python train.py --n_experts=192 --d_shared_expert=0 --hidden_act="swiglu" --router_score="softmax" --balance_loss=0.00722 --router_z_loss=0.001 --init_std_router=0.00895 --norm_eps=1e-06 --learning_rate=0.00751 --batch_tokens=131072
Below are experts of layer 4 (counted from 0) of a mixture-of-experts language model. Rows are named gate (a neuron's input weights, with its number), up (a neuron's input weights, with its number) and show model dimensions 0-223. Each number is 128 + 24 x the weight over its row's rms, rounded and kept within 0 to 255. Numbers have three digits each.
Before each expert's rows: a language model's description of what the expert responds to; "comes after" lists some tokens at least twice as common just before its tokens as in all text. This comes from a sample of Wikipedia text that the model never trained on. Tokens count by the router's weight.

# expert 28
Description: Word endings after fragments. Word-final pieces after a split start, such as friend after f, southern, decided, previous, plus the and pipes at table row starts.
comes after: " f", " in", " by", " at", " R", " from"
gate1:108145100141122158107156148124133146135093114141180107110127153162102149140097112079115163113123138139125142127134072121150112127110141141145147076117135157139096153136133095159103132139079172138122132154114133161109076086162151145163115128151136088095137099109113173114139112145088142129138190120142113175098091141090151130132103105118122143116145183132139131116163128149142138146097152121167137086108181136155122134103122146158161112139127116137114130118132140126131113096152106122123133141109133106140146102149073111102154100117156122165110125103146186131101127154104135147150124142082143100174091116149104121189133113094100144140134152133140158124140138151108116074095
up1:116134144157113117101127141088105120158158180121144128111125163128131133119077120124150158138125137121118104160188150104113146123103092139086119093127140142118142104172121080116080129109101115134123120152104117094138138134104141116083112150129102115125108098132120139133145114138153144130166123139132159118137114132112121097078151127122139156089123172180119126080192131099082145143119174127122137137118102145128148116125144171115099125110134125113168125179153117124124116099109137116140121170108138146144133170129156119171153075112138123156127053129149120108120132149106158110165150130146144117148097122097094151122139159091121175170147197149150147132134154166143108138112

# expert 1
Description: Mid-word fragments, names. Inner pieces of words and proper names, often in lists and tables, such as demonst-r-ate, Troj-an, Sant-a, plus sentence-opening In and After.
comes after: "9", " st", "0", " St", "1", "st"
gate10:159140146173137146123146107144137084097108107113115093138149122127103107133150131157147084137091164123104108103081132123091156134113136158121128173130121090120135116105120143120116133120135163133131140082126126130153101135151121139155115165168116099151138124111140118100128148124156158123132088096139102183140149136115164069115109186111116155126138131151113088141111099134129121075114191099152147165168104127079114112162117136129127084131129118126187107123146156138152148119147140102125136146121096134078136158156133118137124136092141152101108131140139141145130096124107072102120144160116096173129101140128141128169117105113145161127116143071072101130111121124146089128178
up10:119113140178119127092129127144155142155107099116100114108121123087130139101123115104121130101153138114128123089154139143104121124120117130144080122157138112131101149148139163140142188172123119142099069158091113148158101132137114120142114122084143169150091127112096113130146122146116128114109103090182092139080129099147085125085148096099120123139140088132117109125122105127104103113148100087140165119118118104125155162103102137175100097126157143145081057125109153127127094131160140111138110141111143158152169079122121193130095128144154093135170127145138125094135160109089100137129146114123153140130096126132126145094101100149131169126135136147137121099137132164091159139158

# expert 63
Description: Plural verbs and stat separators. Present or plural verbs like were, are, based, played, and digits or semicolons separating entries in sports results and statistics.
comes after: "1", "9", " (", "–", "3", "7"
gate0:116123146121145136134171103178118124147150139137126131149147108085099095167086147127169121172140085094120150118115141083163119131106154162099189116134143135133154158116138122134124153173147114109148129142117103116153111142154127111143119150095131113111076163129153084104135135117109129171043120109148129124122135151139141112138132117065117108111128097154142175142130159120123121118123141107121089111175138101092122114132107115108150148117106135153078110133138102118093089108139151122116136096129142083124173109103128134142130065101110121121152163105193139146117090131106100134098124137133161124176154113170176132125104166140137121123137098148136123137124109146121125098132
up0:108140106134136157130114152144167103188123089126122133165090133141101154135142157151098116116131146124149113116187096101124120143130132113121133142123128108112117078149096095090135138135107159139096098136155135114140132123121129142076146134093161148128116135146090146186122194132136089093106100153108118114133169159124095155100105115154111154138132144108156150098122118084106180115130174063118132153088115105120111119145108140153156100115142131109096097142123162061177118137141169162122103167114122116160131130115065100100115145124135162099105117137100106125123192136148146128157114120148133120151116110123122128099139112114119128119098117148149135137159149104122131113118

# expert 12
Description: Mid-word fragments. Inner pieces of longer Latinate words after a prefix like con, ex, c, e.g. ust in custody, ivil, ret in secretary.
comes after: " c", " con", " ex", " sim", " cap", " app"
gate0:125145143163112107102157154180112154171118139138127118157131107161097122154115144118148139144125142119119135128112149126097136100144154145067122144120123066114145139139094118098103154135107166112126142174124114072135083136198098156122122112126107111145107116142109137127101108095153106129105182108094123118090112205153131166090152087138110122129111119140134207120136105139144135181115123138120126108151152117120117143126130101150140136160124130100084120121166106097155144141082108127118123140100116099190121102128108123115135123139168128134129092100151145101091167120132153102123123117129129138199122110162144141153131117124087153135105137117158129126130130104136136144148
up0:170124123147105131084121175150124102143135106119118123133119099120099127124141156107144123123125131150122154154133151172129095159124165146112157061115142120102134117117094114100113136100166120106132143140138116130098145121167094133106103153091154154103124094126160145095156142151103128141088164094111116123157080168171134161129123102171148153131116123105149135068060146107092165193126117114133121156123142116105108151121098158136177126115159142113152075145142121139117136156123147139112146139103165141209126090133102166155171149115132106137136142146121129143087121117151117145143133137160149141108144129136114141128117131138150101095154073106138176113124128114126123136116

# expert 40
Description: Digits in number ranges. Digits in scores, years, page ranges, times and percentages, mostly in tables, e.g. 81–87, 1952–53, 502–507, plus hyphens and quote-commas.
comes after: "2", "0", "5", "1", "–", "."
gate1:128133114109155106095169125109127123142116138139160078129155165157078130121151118119180106118129161112130162077151104137137152139123124155116152115172107152107074097145127170117127089110121182141136149083108139160150099107159170164136139129106127158171187141120143158128120133100165103136126108118122146132132142169123133122138084129121084110101103148117117130123162097127143099109116128127129099082119172150134154147106122132149187115118133111145139147149114129135117135143138127120136114139085116123146143086122113133095095131095174116153166151166133126128111087121135100148122083124117114116153127156125138106071173152130105138119149140141143171149132148124163079109186
up1:157136136121125091103110111107155132160112159123171131125141112166141126124086095117142161122149136106148169129134164144094083130105098143109133085130139159167153121156125111139142141117128150129161089129134119162161149162114138125158112152133090132145123122133140137123147131089124133138172090110162130139119154146110160146098122114133096099102115137125162128116079120121123113128128102104140114070189132145146117170112159131135165147166136100090144156105207109129136155112089132164137150144089105123138148139067127142117120143159139109093154100124138091096150148102141183144131091158123138167156184099135149095121116106104115112120124141131146155149134106158095114166102

# expert 46
Description: Discourse openers and politics. Sentence openers like It, He, However, and pieces of government, ministry, Russia, economy, agriculture words, plus suffixes such as -ly, -ous.
comes after: " G", ".", " T", " H", " E", " World"
gate0:135128145117143146129138116139092102114142142151128144145127090123104085144108135170169119127143115124132171100075129116148142149171099114104132124156130129140121098149139163127129135143090122174177141144152091122104166109165131100118129116132124131155101115109156123087131134097085134140113119097106138141146126103123131105077142126096168091116177115107106120155147095175157133152117117150133157087101126102152134138126090133142149162115101100157131136079064114131132141129141144140114126093132140095123136150130111098166154115118100134131120147093188110131139078071053148122094097115096121132131126119128127141091114147097136152095144109123171165152132173105111136125161
up0:097127137126134158141119148147074145138082107170113154141144143148082097094159158133157134122087122124159118151121129102150163142175132129186146169077105153104121113133128119108119115082112153120122100146130072142153132104172107149129155111126161119155156078080093148089101115117109140148107121127106078114141156135123124127148108156104116132159091122103090137138099113113069101099145163141091178131128118092142144118126096152144130128147123122077094134128127160084181119127095116133126104106106116136143106082182146121145134156158146127124117140122101129116116155112146102145145156139111120124146121136137115127139145109103123122156124124130125116126147104115097190161090

# expert 47
Description: Verbs and connectives. Function words and verbs in running prose, such as to, into, until, would, made, used, plus some spaces between table numbers.
comes after: " |", " and", "es", "ed", "s", "ing"
gate1:114158122156140124161124148147165132153140144153154157142132140160109140108130116121141116118127152109099185100103091138097108131152134160094142143122126147159117144148074110134140139136131152154135145162219155128171087148156143131150123125149141163133120115132092139131154115082106125113152156081087093127108110117132125170112113088147143126123116137146122176157144116124173147134124116133154147113094133121149159092116146141159144147104153126134187172105086148115149118123152087117104177154125132133119165100107130094160112102118201142098150177157162134127113117132117151153153097137156123111117100130140155123118132150126111107141142138126143114183145110104136096103161
up1:124131125122102135078135160136121097149107105141151112129154160114105109173104060147092147134133128142148165158188116161143128186047140134086134057102121129159125139112166134115109138105125125150124108092151158147126160105106109155115100145130115124126122153142151112134134110131130136194101097154180179131109081107125155104159096119141120136153114103152183137091123146121109121127130131091139139154129141130115112164117148137093123130117132163120128115098129131122130134126115127139173143151153112104119112145138124158109118145101155108173130120138111106130095152131143104105142147111166064106133097156137074094122140136129151107090138131152111116119103101118154116133103

# expert 58
Description: Separators after numbers. Punctuation or conjunctions after figures and titles, e.g. the comma after census percentages, dashes in scores, and in list titles.
comes after: "8", "4", "6", "5", "2", "0"
gate10:170112102120130126119118075127137086144167094127120097131133086120141132140161135151115142140165117078150162085134147145146132118150133125099095150112100114099144129149145100117108110090146109133125152095151116168121150124102080102130153100121133120141160144133128146129120092101120100107161132146060146137148113125121124110114097143112132129122103142108174089145100065108147153119107131102133156163167120129128117172137132146139132108147108075117155181092137105098108120137083109086140147136123084144134119089155093144152154161120143110116120082094110130168099137121133126088104125122150115123152126114110095169150123137143106175142126141131122123144097148106134064143193
up10:150088126145098127155142136111099120141083117119122123120165111125134144073109097164118174123129135079181147150109163086126139143133143114122117147108138156131110139145123148169171134132084121151153143104147130132126105117116090155129135117136103115154142137108136131080138108101142117113110112127097133083116127133128109129129107155122130106145181132176115114114092088105100128081151124124124148080131095130157163095148162112166108067152117137133102115199122146140126104147140172136104114118099156135122122131131101170151118136099091090125164111123146077115159106102115130104176147101151089123104107120093130187105105131100125162086133093145113119091125108123136132148143

# expert 35
Description: Table separators, symbols. Column pipes after numbers in statistics tables, plus symbols and operators such as +, −, %, /, and census-style counts.
comes after: "0", "3", "5", "1", " |", "7"
gate0:139129104121109140145136121203127119113189134142135119158117101125138138166099154139127126161101144110116075095119080146106118093137143134134155149136113095105114141135086148099149077104106178128177141194138099142112061149159128134131127120077134155164139144152129138100091116121101089129159135116121141119081102110117102111128166105144138093116117111087125137110132126115081104122152142143096110072156108087154123142120133130141159187113128077150109167091144133124150100130129125117117139128148109131115120108092120090137121121098133119126134141120117153118122100098127109144149133126130190082131129137096112151129131120088158103133161122104114117094132090125113107147132
up0:113147128117134121097128164107131157136168097171090156131089145121115169127106181108149136151160134140164142154122096133111107132156111131175201149160181133114108168143111149114118156117135119102124155096151131155142132138165146100105116137167132166128109100152125169168138104105084137177147184142159116127155146124133092122131130130096087129112108133114130156160081135127105050073143170097113114134124076134112099145141152127119130092133163135142143125119124111115111141099102121133071119141114118157165132094129112140130137125093100156128106138128130127146136116137176122145109140114118147138148117117133122141137149121136111122163115168131155118103123175093120159154140

# expert 55
Description: Table row endings. Row-ending pipes and newlines in wiki tables such as shipwreck lists, lone spaces, digits, and bytes of non-Latin scripts like Thai and Cyrillic.
comes after: " ", "4", "°N", " /", "7", "6"
gate1:144134084127115173137110102147128140110133165149081103088117181139115156097131132110139177121138146129101158094167111148084125127136177179144122099148158160130129133145151128084122122131164169159151122125125140095162120127178183145104099152120104143139148129110124138138178142080121116130090125101141121121111111166130102154109136105104125150124105182115150182141116145129136113117091129127096140075119155176111062145131114105155161159135127132109135152102163131093170106133140125119132124146165133129110133091143077112124120097055147131163104110126126137137131124116129129109149135124149115153112162106146083137137150138133120127098133120124149152148169147147121148142128
up1:161145125112119164114121100156099125150129120092140099102144169128111167122107126193089170108164130100153142103134135179106128140105135143073106055081105138147149101157188139119108140140125115147123118118144126163142116115155146110172109183135114110110114121108119132087116113070078129125170116127129125132153150115147126130107125112128136128129115138152103168130146149146046124111147163100149089120158126144096131116146087113161141162117123119153148128119139126154180136146130091146100139104085143115140156135114090142159126124125078102127150093152122107079130128088121143136142146113115106156103119124127146132129122142167143150146145152160104117147158137137114108132143

# expert 54
Description: Digits in coordinates and climate. Individual digits inside decimals in climate tables and coordinates, e.g. 5'2'.7, plus word pieces in foreign-language titles.
comes after: " ", " de", " un", "_", " gr", " str"
gate1:145128134148158147124131178107118130145127093138134120095131149108121087118127085133118122175155137109121172091115111115107095125135135166148137095141071108128068187127145145096100151088111119118127131139102158124152105120087129143147124152114136130141186088108086144149130119108089118117114143140109131113125148109137127139112103112123093102130147116125151145118119104117118162118107141135130111112114135120154155162122163134114150143122101063113213128139099097106084111125175138111137122136120087071136165129151090106170108105100155105109133117121103126160064053105146116116145156128132159174093115143123114124104144131110108121114111119111159141144130136113131106137129
up1:103114105113139119161091103115148108171122145111164110181140108150115155124098077113143184133132113106131145123137144118085116132135106137118155069143104096103131136111096136115097150114137123116148139169153098110155124127114126065164116143157195096103127119148090124119100106096132129161101134120088105143171143106178140108116137099118099160135156160117185139128121140098103124134127113145143149120134089075130161116125141176140177135125163094124154143149154094127138125093106110146153155136136120165158163128136129102091150153112135149146133116154129081137148099127115153146101122114109114125153105119164139157129165097118101106136124165100108155112105122132138098120080

# expert 0
Description: Sentence-ending punctuation. Periods, commas and table pipes closing clauses, dates or numeric cells, e.g. "at the age of 89." or "| 0 | 4".
comes after: "9", "0", "6", "4", "7", "8"
gate11:144131148081153093122118127153116123154168135126145148093142099115043120132144156156149166167145163086142131149160084166132122103112149142151147134133153136177157090156159087121126178133119093142139142102114167151100112130147167176109140154106091130137124102149131095093135113092112151108116123149139154094113150132141119080131110122102111078139138139111132132116128105070127154087099141129170136121097128128099104120111100109148128180122122113136144154097145136146118100138133148112123090144143101118083147181153085147124104140157116113135125151123092138114121138137142132147135144125120111153133107158133102161171136101121087119124140173083160143119142143106139100134108
up11:126138197088176124154122149155129108139087183118145138169170169132111153145105155132096139124135133122136110127177130110122113116072089144162144137138140151144129150127109094168118138115124129136150152132129146092090159114142124120077130136107151107158152147127133133142102141059107098140094141111186161137146158127125114091171140159099114117073144141162109138121087141123138145138147104118139162134160125138143122128142121153148164108125133114141127143147127111109137105160117133135121138126121112144136119090113076139147173139134137140114111147139099082125105170144162152120082138131086104125132152138126104182131061100098110115117126158114131106124179147140147116152166

# expert 13
Description: Early word consonants. Short consonant pieces near a word's start, right after its first letter or syllable, as in Pro-v-incia, el-im-inated, ad-ap-ted, Ref.
comes after: " F", " f", " P", " V", " S", " pro"
gate1:090138081114141145167163164161124102107104125147177115149090140118121150106136118132115142133130108100122167121139092186132144151146146141150148085125149144113111121136152125141141139129112147128164158121141164097151083135116181126125108124127117156132142113091143157156100130177113111101090120075138160142118105133113155127120129077117144164138145147111145135097122137127169126194111110144147044099147160120176048137148121167174169104143132118139121134108091145180104164131134139107115119146127132104093117104134124125130109165130142121136117162143142130137084113126101095167122114113146156131118125136118096131125128133144121134116129085134143179100136132127147097135129
up1:128170149152131117096141145131096087089139123082169126124106143146121141170063105139111139118141104114156144135132151176098109159098112149119145158141105132144104117116109072098125104134158135134120134183128106126149167137124152160152143131144123094117105143113127093135139122090136137144145104111150109086151088108177126125079148108110113106125136181140121109114102129120125102106125144147148094085141096112091134103166155127095197118131118116197134101133156125119121167137081103135131130153113125200123123139120133181121120121081108159114103136114126139136171165105124115105169143113108113142149159128128142153131120145087148138116134148111151103095117148139128113150151

# expert 30
Description: Capital name onsets. First letters or pieces of names and words after "the", "and" or a digit, e.g. P in Peter, M in Menace, gu.
comes after: "0", " the", "8", "9", " and", " The"
gate0:158141132126132119152136128141142122092142153162121201118113134121102108160077111153088093146142124092132096130109137144115124130139121119124142141164120110167116125171095136123157134148130155123108140197124154137139126162165141155134080113067160116134123133149137152125135136154120095138131117110110122124106132132104130105101097112111143120134122144146144169125163160177137130100148164095155123170126124132146107115150079139117167144126134128135108157143127116100098101126110101112140156130066096161105132087085063133156147138115135101120146119135164106070150110090095146101150123154115129139146143126159100132076157140148136146111124112157161119102111160119086158174164
up0:125113142156114127162115124154133119143116099154096089167114112080166180112123116128105112164123164147136126108126146124146169097137146159095146112124120146119112106136129071118098139102129109138116156117149144158166122117117136122176169102167128100138150137148119114124122180152083101131110147142148161163162128182123152120136139122133115074154113149126200141117103168107107142153066146116124112125082089130117129145138150145131141132090134104143108103141118177117125111125122111064135172125139130131121124123152101062162116142149169130121118127131106120131119147135189134130098152143095159172143120115147176125150142143129116145109146121100139128152133124082157108143110

# expert 10
Description: Politics and word stems. Word-initial stems after an article or preposition, above all polit in politician and political, plus pol, c, develop, high.
comes after: " the", ",", " a", " of", " and", " t"
gate0:113152149138114147085140103176123115112137148185172110153160118119081132144138148134112112136149145117158138104137114166113124124110148131112138146133122088139128137139097101127127127153125145102116142134089130109131142143186110129129110114102112140170172089169166166145136123113084156179089106138095142154106131156145103082099134146121137121067156149114129122135152142127114136170102177147102125121131128113129125132143132119159131165141114133158135158134129132161130134131099149148111155087102110131137134107116127121144144113087166143135105158073149160061091168201115096144109157102078094105136146130148154180132125147138126154102104142117157115120151127130120117087110
up0:132099104147096149130094135137164123117090150136134160147136107167118176116139137105122168094114148121100152124158128143128150098087134149123147081111178142110134100135129129116122138132157150140139112151161138130151126130136152101140138131156148145165169093189125111121146158133140130139191145168125150152150138125146116101116087115139117102134123133079123118150102114110118141102164150095101126150084099132157127090165069151142147116129136135147154119096152136140140095133088121163133131106168162137148145097139106119097096146118095120130172131128182116134129114074097129135129100121098100163172112138128161130108118134128117131142167102158090134174173164129101083120176

# expert 56
Description: Capital letters in acronyms. Uppercase letters inside acronyms and abbreviations, typically in parentheses after an organization name, such as BSO, WPA, KSU.
comes after: " B", " C", " M", " K", " P", " S"
gate0:129133127107124114075151107139164146104121115115145146142123155111106141160144117107107140127124126097142124169150146167164088135130114090106106187118174104133113140116104133092110131119123106101131145163138113123123155138152135124153065091121098131178127115129117162145133110124083113143117110080077109173066139123153088139130152121126097087109144124130127132146162148130114107144158126138157118111102126153114119089147112110189139156164113139118128161114103117129135093142160171153109175126095121137110099143103103173121092121069115174141164142106148151096081125116108138137151140149154114124144145120156133098119129122132142092102109092118154144085081151127134120091133
up0:126120149149109131116127151136143109113131131145125135113165129121105137121111150179134117164108147090130139191122126086161127140124110142137175106138145145128121105149090130066165138112114083117097110163153104138136116162185109118140088157123112107146131143149122131142104130126100141137122107140128131152132118172096137151186118151116097144108108107133116150114098140095133152121110120114086108090137115053101076138126149143131143127102129140155121132126139124124105099118070086137152143113070122123153122075143118058138140168123096106084089111182150088129119149090167098149118155109064131119112099135130147139134121110122105142135139124120131129128143137100108132169137

# expert 37
Description: Digits and coordinates. Digits in years and numbers, coordinate symbols such as ″, °N, °W, and word endings like Pannon-ia, Pennsylvan-ia.
comes after: "9", "0", "1", " ", "8", "7"
gate1:102138109128138122106163147163115108146098141119106108097121119162120088150172085125082154125167131129101169130141119122115115128128169156147096133144140141115124128138121118114124105117114119130099215097150157161148093116159167079173109137158177136132127103115180104118120122088122083144124121127139129161132115142160157091135166124126108118144155099096208148125153101138163119150102134148120101097098131155151150132140133120108132136130133103132149115095120146109156137136159122117129126127089122136085117094126104100089148079108176171137114140134133148154100145174130158117122136186119129150146132117131095118112151136101110132121115100122127138142154102160130141077094
up1:126123137147127123107125130131090128138165155109130120133138191118120124132104109158134157119117163149129128120136146095081123114110107133112064158149110156117107091146146109119127116130074113143152094139143131191127146102136161071123098162153099121091134106176159139166139134109093102161106119147101114123161103142144157103114161126123139119117158155158115131123138141131115127141107151150146097106104119155098101136140150170121122136090162150149122118114122132115112124141104094119153153083115139115122133110128087150173098118155167146110073131161137110119176159161092127094131093137129126096132130100162145108164097133048139132139125143141150163105162102140106123145184

# expert 24
Description: Be- word beginnings. Word-initial pieces such as be, Be, pe, bel, cre, later continued by -ing, -ed or -es, e.g. beads, begging, Beautiful.
comes after: " h", " H", " b", " s", " f", " sh"
gate1:113140081118180123126172139104117133142099125132131138108083139105102158107151086157096141087107128119113170109146104078107104133123201162150159097123120138128073124142168074130112159165140122130155154186164131117135117106129149159117103134097097119177123116111155120159105136162116117111097160088142157130129125117126183121137154139120103123120141128133119105193110150138185139147087126135102135114076142147133099125145144144162120091121108122132182133091133127147136118143161129085115101095136133105104097115151088112129072159113131123119150143164112136129116130136124122120161107134138154136122138161116149156101149141105136148104159102088143129130134111113123120108122
up1:120121122156095121114116155121115111118116158093121111110154140129119136186082107115114156107164077138133111153139119125139098129081099121121137112105103111143140096114127105162080141121198137114168118174146142135093108136141135131092138143114101086103118115106065110143109117140120163107150086103136157126187139087146174124078178085100131131154140162165147127127092096085116121127117151108128128109139110158106135137132157185125151105085147143157140149133168072098123115123091134115137161146101150151130111157138109127157130143133162126124126151095123143121168139122152144188138090100104140105141133130118126100134145124128120156132142175122116147140145136155151124129129